Experts of a small language model: 14 layers, vocabulary 23718.
Below are experts of layer 4 (counted from 0) of a mixture-of-experts language model. Rows are named router (the router's row for the expert), gate (a neuron's input weights, with its number), up (a neuron's input weights, with its number) and show model dimensions 64-127. Each number is 500 + 40 x the weight over its row's rms, rounded and kept within 0 to 999. Numbers have three digits each.
After each expert's rows: "mostly gets" lists some tokens that are sent to it at least half of the time. This comes from a sample of Wikipedia text that the model never trained on.

# expert 11
router:516537472533551526408435437430523456579504532434485485455439478450511517528493560532492523492500566537462483523468501525505416574495510464505521453467575411523532451445515511454454435451527541
gate4:533514533502460475444500499505572500532449525432509498450535566488510489591448451580519478447468491556488408500431466520540535455467524493536479522525485446494508502511462393483505463422509459
up4:492447507492565494500532472534504528488471524446462534496419461492511520524500476449501501535568532499551462486536462441421496487438455456509464479449463514520514455480537502457497553507574537
gate5:558513449497520553559557426473538510547465509510508526487497468493514475524486523555564509524430563514465471538512469478417511452499452494519517521416459439538460501452485503484491411548453572
up5:477540518494502524530463465433524497526552474524552413487508499533536512562465560448460431519546552496469601535430534516482453459487459431530526524517511498489550567413561516478524519426500486
gate6:491515442468492464568401446538478496519575563537445577501532468501446452517506483494494456469555496481507533524563490496485437538501448455504500490553442515473457482476465505469463501510519441
up6:509493529506541506478368460493481460513495539447460526465474425505515525455422465505448479598504462498557506548490438500473427408490490441508491513542512496495550459544431565519507550565584565
gate7:520433492492479465481514392513467494501460493570515515473495528506529501475511459531513553532510447493468477590525467462442505544498479502482544512476605471531504528588485481528478488516443520
up7:502595530515530480513548570522541494432438518571507481509467470509470436449464509446482494483510469504566517535507444523496421516507445482582475551446448560448458509487490458459499492555503569
mostly gets: " at", " At", "%;", "|---|---|---|---|---|---|", "|---|---|---|---|", " Succeeded"

# expert 21
router:462590517537567571468486428458555454554475531451534521540535423445508524521488509531526403461486499534475476543518535504565417527480493424476566447450534447546485452475562591421449516453448553
gate0:512526508398507504491517529573651485538527482496465499540539444531549490547507490526533529502544520502476603405516482519506450467516545515500506451554463522498509558476508502499526498568456465
up0:532447493478505451556521519506537516494562504467475606451495514386535494472479545447515442457477522525479508491447593526442519548536522448433484579392529618462492498489499547495561526480485473
gate1:479523471484448541472534523513501432493440512549491513467546560515504500426456492614485478506484468587413582584497488508501453534500477496499457498543466469578453505461496569473423499535468423
up1:545546503462488465488539474477426511503476461477429508492497438485550411466460543412511507492496460518391550590542433434513528514419490591482505486480475502433527570464530487407456493484477579
gate2:448508414424531516512515507563562554490499503483522445499526476443457515489507514521515499507455465531565510538507552473506427522522575437497505537411524531488537476482508545443522468517470508
up2:494530470516447554565470546571535516387493530495532518496473506442467492504494489550502564510519456548497510507501464525518454421467485595526465513479518538486545470539466506474487527478567454
gate3:466494519480431495462440491523509464446508479448493473484463472484419538480447423502496524481476478489505550557515485455611501523540504476501499528546536477435456487488498565518440548548479519
up3:460506468505568544520484497466522516439469493522509465487511485491616462531483452477464561494518522449443528566491541509476463532507488404546492603523446504519573464426506513574495490516389516
mostly gets: "iv", "He", "ø", " Saint", " He", "oph"

# expert 41
router:522549541561550543483471490457538470470452530446527485524522458432477558451484513525498491519512496563499510488499551441499482531510469442523572489467502431523510453491527479528422528438523575
gate11:510466475497496559535541469465565537452463481451461487477554444469526478440491466516497528482503579424610542505472499499513518524538485512567516501501492496508531522552571526565489549504498543
up11:427547471507526497452519431508478522437453473506527546487466600496455522510469479543517507504513535487523497496481479453508507555457441480521526487494531555502521497524473515577472467490452549
gate12:546462444492499510533503419438522524449482518559438563491447561572492451482533507494550500487499456476540476528489455468494492412481523551524488428525530426420409573513483466483487469529531507
up12:591439495437518513564536444482485544506546498512505467496526539519470495438495467574540471458474435562498507501459498464473506500531520563474496527523469528505532560569463569455569457482559511
gate13:479503458528565628538463524520531541505556508523502405522537537541444480506531530500566534533512534505489446526504439457496554503450510579483606437542486421476497520481494473491487567524490519
up13:430561518473454563538449580482478485501585457470530561587489511458508520494585496477486522473556512467468499504546500563517486556433487441505498540540493475512558535518555452537466536565508426
gate14:506459534418525471524550517524415519516554498496515473444553437414458496488544514528541519499558555486415476456465421472544474521445472437496470474592524455553505496547496529506484512430502531
up14:574480499616542510522431505491531480442455489545499504529568509509546535570541464420498557444493571407486480531428577504444488516509523482527422473496517427529577500492536500548436438542495511
mostly gets: " city", " game", " music", " film", " government", " building"

# expert 30
router:500524529561558558437463452470537471545511543497538460522546500475515501480483511526474463430560483522473503513466535468538430532551422495538530471460589462555477481462542526488511483451526531
gate0:468491540530555508554515525450486492501567464530498501466479525523519502522511522537513473437479538471528544481491556475475589446458473437551469558463491497541522571447489504451435467433552443
up0:479493546474571442513514525512454479489493469498513495526516439482480464435421495558511481454490521476414514484520435478586556486500471506528485523486451435484517516492546425452453450489570397
gate1:557549512601447490504556551483449514458491500468458495560534566457580542557547545504451524469495533473400508470460470513560490552517512521470474501510540567488611481547548446555458526473505443
up1:487540473422557555537534458539534502509537497516538520458464602496500469440484567467465503534467522595516473487493478549471508449513467449517546499548558487448463482495476515510516509519485528
gate2:504528527519527495440523520463517522521520505517489461561455514500564498477499494518450504488546388551482533529520532543559489517477507471565483554456559478456458490523470491475548469486493536
up2:554518519463513532515453463504564522465509571520539499500424467411444486488569566571547508443468545499448465521504511503498470484453496518465523553574457506470479478511485498493538428531497509
gate3:485546469569457522548528479442519514531468538501434526466542512477472470514456460496503501434459447495522492432505444517465528511494549503483485570439461511572491537427532439561605515445536475
up3:459468434533473510482424488418488500537567502530433532528531483470520574534573475506540555480486473469526510525505534590565533509519483545394550516555474494462518522496543470544510456516467486
mostly gets: " John", " William", "ton", " James", " George", " Paul"

# expert 5
router:456557491561573507451435474474548445516522567468527517541534474466509515467510481548441528499519527517453491585495553502585487527542456432571525489520517496517474493456532564456512460468469579
gate0:492447483564502568563564550542487448512469506539518512435407519524442534471503515498486392501419526510524489511524574483486455521481529515484484569447502549536539516516423485546517493511506510
up0:475571489521482486504503523559463489437429497503438484523523508517535478490507428471594438474411488477529511454433478516545481549533552494512525489484529466450519467498425487420497460451476472
gate1:440477606478481448438448508487400505475535572519558437550436508479528494517498491481536520449582503496473525525573491483466569528525486469535552548483418545551511536495535459501544524491396523
up1:432432470531599464515476498561491515513453517496480495489457529477515539522494511505522540557460455435512448527459532450459530495454532519480493467492554559479505452530431554545464524515466482
gate2:515472463451535557474457516549463516422546470532490553484449492438544518445501476496442461510464548428540531585477572491487585481561558424436505523512512524373480508512533484421442456527499485
up2:466501484486487507513539470487479515538525504498434540396501485560519499477455450575547508588523477532475510474492475507450467530510448519482473528459513529498477493544464491504506478477451465
gate3:506467519532526503439551530485490527449487510498456489502430506481452456522551531519601508493448473468524465470470447504571420538482519474532464501608444538484525532516516497454518561488463492
up3:540523512489523453434533563464546516536524565585499623471382491514503496511498433521408510483491533537521574460458516501487490536474492486458486490560465451474442547517497456492519505537439537
mostly gets: "ana", "ville", "ara", "berg", "ki", "ala"

# expert 13
router:516571466562545520485474520494508470489489533467564469516530468480455520489507495580515470431524471553480501535496539480537455553571467467498596486483494463508452470453503530479454516473554543
gate0:589473481451508543491544469581521435580503483503445505509531445497435573513540487519464512495548527467467467470480503458406490523555540505483505481471468512391512437458515469487529487521559561
up0:529547423442577533529457519528503459554481421545502485534508412491380503490559467490441425425470525453479489435520508453566490511456530556475454523516410529503433475570550468512509533461463526
gate1:494564528523491524541509521525491463443527476496475467518565493545478493516590519456538570456552555523525510502509536521540482509509551577522484621492534592533477474534493467487506561460526527
up1:441496466456566546552509570570453456494537501466426488538548536504445531559490508473521471501527453551494470504478528457484466454539476546524478447531602451529499519454481539478496523507503452
gate2:508566477516524554532511574514442511465552432483468422485529526488504492434480435549487539476519478507499555464497537527500484500535552504545513525489434500466544533457470565581419546495494492
up2:513514508489546440494496454476554383421502420526441487502470535468497451465487509524524442562490531526469472544494521526515564525573540497577453545527476521450481501501484555495491490538486460
gate3:518490482452473504525484451463446497543535529552523514565466495453456503484479521493449514463486542542455539484557570455494487508455531467528471557523439509505482507529517521483458521511498450
up3:538527525526478372485441486483509525530463475491475469443515533513494452516550505521479435408521460481463510497547507558505506440472456497492457437544452470449529489478480528497455497578559505
mostly gets: "ones", "idae", "ions", "ations", " instruments", "ica"

# expert 39
router:477498565567550550522529509418538448528466530435540469480529483482512474460486492597463476486482454511507526581522502457500398508507485478526569475526501485519482428441499517519492519461461565
gate0:475530525523518473535502563486510508493497478571442529524534488487473508547465463511544472537542464475526490482553527561483447488420524460510411452461538499494475484530501469483603474554499524
up0:425502442469467502497491439514528493498568518486460474507538490479524488500541566506468534549444497505490486523476514495563488545478528493531558501494432387556488482524531509461444442523534481
gate1:472519559471510517537517496544448569561535455527507509523446523523510471546508512486536458504524496516549511511537471508458430510577523448464526455561591503469503483488501557515456462549510549
up1:497447538471465513480500472490503504508513570479476519517514519483474490462529498507572541570483589521535509530411567425505452528495474466505562516487522501467575527442445475486518498540477471
gate2:545478514499482432452564521476570554475455468497452488493581530508454492555428625472477520501429512464487473555495547489598500556551512557444432462509458486509558534447537475467500528493452467
up2:457471560439450520481552530574459531489505541516574528505512513459496534481546429528517418515482520559558438533478435521482442558440525560487454459485534460538482535494501476493539536431607477
gate3:528516551587459518511548537489518468485458527486465469517520466544445513470382495474551529500557482478420521480520469540543577479563514477541472476496469564487634541426453525504491424483542475
up3:521547548486417491509518537458442510495486505552470479511434494518465571496544444491445519477576532571456496520494494522510442451476451511482524551504545438457454465514467441494481440420440586
mostly gets: " used", " using", " use", " wrote", " power", " support"

# expert 18
router:479491573567559529480450457477538485541508504439487417537522461469485544515430554551492441499531559567485522573501487524531444502498449491507601481474550460528479475467529514474455456482483572
gate0:483480553496506474469456485470531599590531423457474539527564500459413450460544528516597525506456501512478507510526508519479550554550510444525478482508521396481469511533506537567490453489474535
up0:454468514503501461487498517530514499405489495450506515505561524465453473542557517482533504513546455525497489555517505545461525545536530510479541554450531524507514583491472471512498508526420519
gate1:578487499476507446524461471431450504562546458524521499453529440506520488483540469471502575487489475478539565509481554536519517490556453494455470496492450458477541473525472471511514480441521425
up1:518572523406462552418481541490510471515422532523502487467444503511491535470545537502576525546512540493504569470552508473532576515520513463491514501554400532495455512502522472598514495501479597
gate2:452467527510459550515482526528507487454464510507476488500458474503496447495551490401553487541557470470460535493469444500468545507521408534476502469554518492567493472430558544439458472451536549
up2:487447509456540472508529484523418537488543524450514468469487555514475499495557515475452497518535554437439529478496525521504476472515507488493510505475488499405535537517389614440531470486471496
gate3:478529503503544575463461502551537532562417545471479542485527497539475491461451489441489475488522543486450529541424495448546427506564490447516507532484515527538516511511449521477540468487471526
up3:545523504467543459557489433459465474596500452477494526489499480423497572508518510470485540554572547504509498534501527534503477498470493484452548499553497474486520464544459473485502591552494522
mostly gets: " to", " after", " would", " can", " from", " against"

# expert 40
router:525529508492536510442453457480531488476438521481513431506489466446512509464483465530503450392508510520470477521535483461585464496582498447528489475477543410487524445470522510512531449448443502
gate4:486481456430509565599494536462456501455477490434429535470530498575574489451461522562559543516479531454544386495514425491540469553551537558527511530519458422491513479471487457521551465540524535
up4:508478518518541526537518503540434499537415524469466533534552556482549446540540433515525512465462541505570482436436501447553508418503504454457440483519505507439533484542441480448472520470559500
gate5:530502526453490510445573474484590571567471503423531465484529451500464493499432487517481478435442549508480517491481482487428569472516521527481563447538538465521492508515566560509495490456530494
up5:498511495444449543495478515486434501489526493517529512567561542573493570464536481501574499529433525437501517479464565459454516493494574546513544494511499588595468511457573485519428496471538503
gate6:448565564557428529530501542454490480464494465554565500537499508530454483461589411503587532534507454517416452487522463515522561528529540497472466507480559475521484498505443464562471498499458522
up6:567523465483527461477507436542518501451524482506411439424586476525460537474502554540472428533443560528523514518496508508494569526470485545574539555562438548529460485464501535448501489544491492
gate7:554456535483545490506519382494534492518507529519491522470445486432506524624410412537460467503533488538481554530556506504507482488491511553527502475505519526489528539489531450533461493549536515
up7:496479532480508543470495497400494520504504585486514527492507570467501467481419507513428518560438507374545509540497500525419501502447552502526432452524516528578494498468466451517463546508515523
mostly gets: ").", "\".", ".\"", " \"", "″", " US"

# expert 8
router:479525524563543584458434478431543478542459526470521461549470456482503523489489558544506431479415582508460479515555487524536436533484471442422511442439507461563471444479541576459453496458472545
gate0:474530528490524521458529527454494557480491542535485491496515519516464542504493532579497436520425472444544437480512496534429460500537494468487504486525526453503543474514487514517462539418488435
up0:492518449464443487526431456524510522516485443510469482466482508471519432521512480549609484499457507568538484506487538555477492473467526471507529471468533524553457518457482545460520598528537484
gate1:505555539463488516499454565452497436523542490499479504513475461458541514499439454474507465519617508503498464456496514457506524533383528554490516534514490432475371451515494535452444538469500466
up1:488439475456504501496484439510502571523509443493530480590512498482499516514533545572545501508503490477462538528502503527545423408478535479479492527543478581449585474537581492562508489485463418
gate2:492542533492583505488470539511500507469499492487489497495491510485554489521424546462512479541574487506424495468474464521589567494419577525530519514577544557530468534494462466364543513555585488
up2:471549489570520463510496457492489513574504506340512524443504466459471541406564518378473605459503518496464541475544507517522569533482446501600498539485487454466484532555430489522449483466511476
gate3:461522468497506482578483563519487443489528483531539536496485448456503425523483501570520444413567499517522509570531438500482550521475443475509385459500512555535574495474498489499507468476436476
up3:431542569489432505496515429529502543537505462584578531433542530533567495523500520565516495497543478493563509486494505556519520478488460502487471504398437531558475531486553512518562532482490482
mostly gets: " he", " she", " He", " Smith", " Johnson", " father"

# expert 9
router:463537543524509531443466458472556477560517544466441485576537453447506534474494578501543504469484509537463443516523569540498468556454451451508541463454443473514515475466574520466453492454485540
gate0:475514548525519475477502540477536551526495610537549499527513453442580532499553515517524569480514498568489460468481487514505475500483589514495532465445471505466510503588435472512477498467530417
up0:511552423454571488510582519499539503484495481466491439505429446539473510494526446530464521543463513465487453546470506486519416488450460474525521538462479548563518448402536585455456486457541484
gate1:527513525481559464519510536470518494449592531503476493519510585486494474515507558563459485515554485509415413525501500449460462520533527465470482586468491495538491503430484449500526512527574465
up1:471463501550486531528458429432513608502455458480498463498467529473540543640531538514516531548512513520533440436485472528458500567461467461532532492492475469575439564458522490510519522471520515
gate2:528548472532517473477515520508546535499443512439523516502511497483561508559510464480518473550471496458490405458490461466478496473576449496476436457509499473518558525469512472453493503506507447
up2:468475500444461483474518489493470524478491547518428548499508529504447410446467540570533558478532532525566548460492517469472542465547529497498574420470536516537435476468540524484547505507437462
gate3:498479486524526541507523500516548515448531564409591480488533506505558477569440486513490479487515435546526515498515475511456564460442478537407539517518534512509479509484548411461460577501463492
up3:478469492512456510445531488460393522519459503541446536488529540499436534498489556459464471462485527485500502516537429443572506480525441508567469491540446497480535472474462540555485427501450535
mostly gets: " G", " M", " P", " T", " Cl", " K"

# expert 6
router:479493529539520521462459466487541446521522509451538530505527517441552492453473560567466513464483510551429483458521497540520474525451546484462500478513530453529474447484500491488405510498507522
gate4:490531527495442422452503508553533445504505491546470516510511510509510529518438620484508521492486462526496518496435434454487504485501472527461497463477525442495492448520535483533476447473463498
up4:494476478460475475542462452496483515535475544426535493487503473451485520471522476514456419544446484543544484551492400492482524464493564512494531536520423521600421472476527545558529539547465521
gate5:488388449544501546562535514523458559448495540408521439511514470509509554614508496508516547607545555527483496446479511481497512573525594494492491439550458483446450472520555534566534479491508464
up5:480494546495500476421487487445515529522512484519464552505494499491431468490528464554425507531590509495460449534548546513471491444485513492416479523520495479471529487402540464441566586517477485
gate6:473552459498462566450495442496477577483462506483518516498521460451526497593500370547480446477501487463530446486457474463550549465536502533510496555532492475552507508427496465509518511484480566
up6:533498460510503499561485518502522508468525498523499456577522460487464461424487432550521502524530498558522551578547497499444547490466539479511486472589542449457480479494443474446535469513442488
gate7:479528486546535510411517544477483448474485490519504516486457497578610430500452492559495459559444505464513540536456513480497481513436523487473375425469487454536494432566498531567505389466464529
up7:434543463476489458453507451484506529547471472562517472467542490447466543529597460468542431477510472501528527550569500481522499502476513492490536500447465521484510486496499470502490524431567511
mostly gets: " three", " all", " two", " some", " four", " many"

# expert 19
router:478525567485524534486466465472578445546489579467470522449512459420506492524445535497512439504468511502450473551522486512505450523493538406508514472519511465529490415462588457464536440456529513
gate0:553472487512524453463570489482472495505469634507448442492601461506535490500500520532492454518487529523515520567550510402524457459524522527501462535540510501533532476492501527509544558537463530
up0:531480506511520487517501514469500477525550452511457405488489455481396505466563469602503543472473414541524569519559465491527450459525490509577494468483537495512420462520529503490511518482451471
gate1:452558570540514530486493516441452474487552536535466442571477506534511479600507526535491470501427502481426480487507520488469516469518596539554498454465524430472389533451521461523564591462507505
up1:434503468529498478580501528482459465522544520400490506491453492621487479495466592502580526527420495420422509529535543436500506579473515528450463497503480487501494505464541507564496557476510486
gate2:505536498510516481526460494504513426508527541483499422468496432463540454483524482588517464506485477519501466561509489560480425518474538534486479545519484468485431518506513508412537591449594443
up2:489501492475431460530444511565514434500597501440504513518471541525486501496503440533537481478434506474451506505512423513509528494480488421511543455541485476457465527550539482471475486516493535
gate3:457479475499491561539508444477541539502504546487439530528506490510481520536551497547529468540591477469431483541521552480545549471435521539449542475482392463509481560445499497528528455504496496
up3:477482462490435539500464552511454484517512503560528547499503458512500504478567540560552461470604523441454493457434429484485478530467557469527553463489487514505444539481491565454476506487465502
mostly gets: "See", "Personal", " Genus", " Website", " Date", " Coordinates"

# expert 17
router:464553610549548499462449454479505445522466524478492481470520468486553495544466518507489447458522517487513531492497503509530513534498488450504530433495442409568445440499485581458426514419472538
gate4:542505430498546514464463484484435519496518470581479489514456537546575478530477481557541477501478539473430531466522482524555499493478538523524494468497490455442601498428460549444535516419512564
up4:516439499515460449451486497460542480481589464566544518481459562518576494479548528508456446500436525469486489510491527551545583434497460505519490527496483462526556498434449491413501490473595510
gate5:524528517566460536505447494478601575500537448492430509499485515486468514576437491467487468463523470507511552535480473490488487530537505532502596533489451509443491513530538525504499516466469545
up5:543558488489470495463508493546463518482501568477486418441397473503507481450550414577501538567477491452503535399490490418454475500478541485543489532513494545503447525578484557561458535463580432
gate6:504439557534506505540430530509457492531510495462563484471451443524560441507477564561496529521506564440483467534458528534452520502528463535469477497564480553483534529499576473528457521552538460
up6:540528513494486502514477501432567526416608471525526443475509489478614460508500548549452499503437489500506551533556544493525512555537508472512491630508432542473525500503521547504437464506501500
gate7:548482540580536536549519570555445446479518484494451506525514490555448483497507487509583530522523532456512529447495480586451441445574484473542477481557463417540451437517494580578542516561513466
up7:528437488473535514569502602470485503446485514532544460551504510518635488437504507559509589527473495487518466535460458509455475512512501489377534479508515586442510528429467485441476522539487528
mostly gets: " a", " an", " was", " became", " This", " appointed"

# expert 2
router:452527553551521540495488412468565420536491530427564502539509485437513487501486534579479485481487533609444493506519562537568509524486463453521504454480516451557450495454526515458471493446488531
gate4:487511513503465542501504475474461511475504435507493491539478517467488541451505515552439504558501445527488460500509433586494564524509499451533628451538510591514435510448507567496518500436540528
up4:529575529444524544470563467503541507514560523472467518555572504534563515554541453466479557505502490471494582493519505410540496573499556508494446457539452430528521503507536571525510552507446472
gate5:533463509538494482495563581568471451528424452460412488567492487463451506501494491539544513447572385527541521517517547519495569509509490477502527499513459491463524511471492480485434533482537560
up5:471507542497520510477499497455526530506550471468473519600512492462514471534503473442568517459538516574568506498458554483465491535517496548488541514497523458434535475514447572510526519528576481
gate6:535426501526503523527502466479458457528483533463489399484504463500434521480502475518516550533509528485488480521424490424538525468480421503467472422557468478491559510488576487514474527518531523
up6:498535467440526509513529487447461507522449540606501469516511528519510568556516504549505525455490541509515555485494513569452471520556474528485510547429475542597495507446541509427502428516541546
gate7:494437445593498532493500545496448469558480543501572485509506600525540512493434549516493553487540490505511441505501451462499493377516530507409517475538468500503431498421605565486620533486472524
up7:495493473496538616508437442458471492491508510501525493502555533516537521497537481489452447471588480500498493461532485429449478507519491467480490507520524501449508442536480486472562508561510436
mostly gets: " September", "9", " April", " November", " October", " August"

# expert 14
router:456480496546552485410430473487558491562489524466482491504529451494553483455507521523509507455487524554431477543514514503552480519486495460523535448456429473541423477446490567452477512477512484
gate0:481456472545491406540498483553491467507548487493539549541461479531525464444515523485471487445526447530496507495468472462478509471458409472463482467507476493489482464511510460573477501543485494
up0:502432468457453475478505511545465479664514489586552461451434472480560499434494471496488573489489512473446506435493497465448543452460493447499482474517520517468503508492534530476511547533544490
gate1:566573467590471526490427515475539569538534474542534507528508483475524468523560525456516501526493494507488529537499448496464494394447541528524519579502569470502527523535536476525467538494536486
up1:513460535438493577552529561544508566431547459536469539569475595470545447534550492557457446521437464473458507520508458502516491469433467515522488510541463486577501538512462498479505549483578557
gate2:477494570514541506542514472577514530396404492566455520483459514493475546474419520540534528480465530525490522573515518518521471466498454553458508495493401540430459499456467505478532491478467538
up2:471468553564456512583504473498449557518543499496584493536491518493531534500519514550484453469508441463527450521459470460544509532492503543540499459476560402456561460486538502502457486493405490
gate3:506525525461437521468514480491450499559498469519569557453480481501427539510443470517473531470480552497516473543473531508481489411482614580523536478503483451493471509488434576507536486503513474
up3:505576535454533505515474433526486453498518536409473483538463472492534504516520384527531467508526530527528520479402466437517501581535444556488482521473475482523511483472479497449475521490543510
mostly gets: "|", "The", " The", "=", " Best", " the"

# expert 10
router:465549488589576499504471455504547480556533532492536446453520465440529535542441514500477513420553541531469492552506517506514466511496459453519519479506528524564445469496545542481540449447483566
gate0:463450492496452461508532507529495531536534483442518455500495485538428591497466472496512554501480537473427510435480518505529511499468511452421464456533468495522529469535434517454501481515558508
up0:445487452516483480486446556508497600556533434533589463534437538518473445530532458517458484503462526479463476486467526477521426542577526540463487501496484475506484480510527548469445431427582572
gate1:461458489494532505572555497535464515537479492495446470402557511477609530561482451563551496506509522551517500452566453524472499543539439481564543452472570502487501398529554566493406517528543477
up1:505491487434514497465551466511496454503509564417504481589494516413561548523509593470539532416411573515520362522475532569485490478449456492466539569537459503418452526519516522505517547489506447
gate2:514503550548513463497534523543590492466566619475453494526563460448458493516565534510495576503472465559503494591495462486501558523469500541479478482478494539474536496517497475495474487571462512
up2:523557443534531478517513490500505622435566516496478598519453544498496560469507534454483444508493539488522519485489478534510505442478517475516475556504475466469474419454505503522441485551528578
gate3:558503412540473497473438462489494450542536572468503545481546429540481453464438469570462519545462504445446499496545459543467555526443513485556513457482458470473458512558458493545434485493453522
up3:456487543461524496545524536442577432506491536465493519426480560505526461505544479488465526479485517474525414496499493496397495522486439540547560476531426457415534477496522466455519505531481497
mostly gets: "ai", "ha", "az", "ik", "aj", "u"

# expert 16
router:517562522506544565549494441458525448599436538461518520488500466458481555433468553540513444498503516555482513523513547471532501565551423462499584441478470492521501463481529489500501512426466537
gate4:445482537550560460502516494448482512482530541498569484532507461473491564449472455451524505470582524484463485565552483518508508470517419520499512450525562556558546461572547425530469473463528537
up4:426496487483518480454434490504464497438492474471459502407522461504532478495509479550541520487498546431436582445555548502514527482454522481521484487549424469430558526503514485413497546592486511
gate5:534436516517415504540536561540480610463506451530530459476489430494520504502568468553504472508420497451530416563522468530499541428515563512542555484539523535608555545445500501538559452505544466
up5:478494494503583519466563500486511481483524561458530497467459516490495495469641567525552565531482458488442417496504448531469474473549516458479497503487558507455478568506514476543506529481505518
gate6:467494507523531471538513500550550515548538492533500472492488482465607448447415503535454568476591482571493490503516495493497521552506489540545523539510515464463530513522500510457475496513442453
up6:485501552484445546463508546515493494469557528521486563499473494498498500497506471456583492491472466557506559536450431539544562515496571441478535518524493503550593506460510536436478469497461490
gate7:475451464462445507546435520422496520504455474454483515509486533480456470560481428511504559530455509541491479497441404547529544487454486503471500503494497488561534460500509517547496557505482476
up7:549581600477493430475546523442542482481545452443402507519501511535512488507480590496515457444491518521507460512509500506487520521487419497475508532492491501509448494498485520468546510600521528
mostly gets: " government", " Army", " city", " family", " Church", " Navy"

# expert 34
router:480510557529569537444406483457513454517469548442486520507474458450524520500486524546510502453504515548453524535480452514608459465463537443511560458493477461481523439406482516467513435424513486
gate4:528531429564482468436462431502501465597542513526480545496473479530454485488493502534592511460527542531507554525520471513469479547466451432489479449518473510529496505539518458470495477525508523
up4:430470574484466550561434486483478495523563540506463504481505458500478559497543508482489534469521480476584443519451513462595449491518487453563384450495542494551565500516509520559529449484473546
gate5:503486497416462557485486514513441511492444491493518480550495484483523572489413454473569497532520523463493477577495442519499547510501444517512493442471540473459453560462523466530529535475492466
up5:505478568457487567548530442465462522499598519507443455498453485539581447523560511536521520559598483516501531458430538435514466466538467591482493510510483570521500500534524507436528424545530505
gate6:536565516512500426552460492596465484493481464439482514487426442507594467454495406498509532513500474478423504609499444513520456529467460460475471493480464507444460485557441521421536520411519489
up6:489513450475483564485511436545496535455561511467527507440454517467606563522503479521579455470474499509533536519473494504505493582491432481488441484447485510495541532498492485415550524551481539
gate7:509459521529471540562453397568438563496512523466452503565520588477487552563520570463532504475428485558494530471512559560552489507496485492496528512497532441494529494499455555481477530481515520
up7:547458531464496480524473518522504530493454533494462521496559403470494480534538418527509486510423453480511519545507475526505464441530513462503472535572529516502455489454516446463539502474364435
mostly gets: "=", " the", " Preceded", "|", " •", "See"

# expert 0
router:524543573518537595475449413478522480551518519470481486477511463448536473431496533551464453517522504509453497540572449419509449575546513453478534472469475444517406456446556510427538464456524513
gate0:550501489477513469526450468474504567604464491496466542449469565514552528403517492520498445489552498515468501573525484484494589492473578502498517551494477442457521503523525545495513542433491519
up0:538522473491541495497560461502490590549514399534501461505482514505434542481421509464509451486433470445530524512461478514545609537462467468556518446514447463529455461604521514444545471513473453
gate1:458458493470503598571434527493496494421480422532550521487524596547450513612511513550535584499506530492540580497539522479449481499486484473551510445467545540523455512445540441543482507499531513
up1:558539464489559458570481493502441435525522476493471506488511497523567554475511470516554418480488538471541529510485441489430486529622470450515429541505568487536466455474502508478462555479511542
gate2:472435553558532558561496489460483466453557509521530476518445522503474514481485451560567541461536522499494507538572532492519453475517531488443481575406512568509535460444424522467502467409533542
up2:554461420552476509468486499520528462517515501505436458553536499469468570532458426504527477493481521519485484479497506527508524572549544497546514525488500481457434527550454514433502492560552442
gate3:439492586491529467420448470487385552548488547512469512469511551506455554454501472497485450642525451442501540486492525496502456473452522485480507502476478512467469482467453490505517553501501532
up3:531465506570535581449509550575530545421476473432544548532554504521459481483514481547448553484467487534532520512512558486483510483482521487544485487485530485473550467445493506479459441481469488
mostly gets: "qu", "oph", " sp", " sh", "rop", "p"

# expert 12
router:543516561495558568428470393480574445486410566484577513516505442432455493481461515541469479449477556535390389521465536431561524492526546455478536483476537422543451475458503512521529475476526588
gate4:548533541495442481471476536566531493501436551502548549488484528470429441490496486490393519475480462545478429520577522488556548506480457473455439579505520484540522501549440522511458525533555467
up4:508516491492479480534484540499488553492462495578489490498487509527488572562503494495532540514444542558519522494420495489516466495502482436494508543478512472488422468415512497507555512455537407
gate5:476476514526457556432484514491514534467464542550480557471499514481522531563490448434422491473537485475461508472530515449515515451517484490484525488497470483435485527439532456535545577402473517
up5:495552541400546418491481516489512433471446567467537501519426525571504531497418532456490511534535468547465496488482492540519442500540463537556477544460466491492480511481566507469503427508479552
gate6:518472580425514494519466517512503435517566549561558509575508462593536448497489501542566473531511543529522479491550476441526508475498590459518549523501487530477455514511498530504578460535490561
up6:541494557518501497463490421550555532519507564533433556457530510529515420502458454580532563507483513559465492483518453463520490447558507450503522517500495507502470543514575494477551429487449457
gate7:514526576525486613448485466498505531469530462457531440547501437561497552473473495467527566477462511457533427466489483431533459501462463449515478436447488525519497606553516512488538568512439449
up7:435494542473591471468482477480488457571488489512542529530535548478481533423489472531488466491467472604570511456488505474523408484501425546547532588533470454458550532472508469422518505518484516
mostly gets: " ==", " ===", ".\"", "present", "\".", "\n"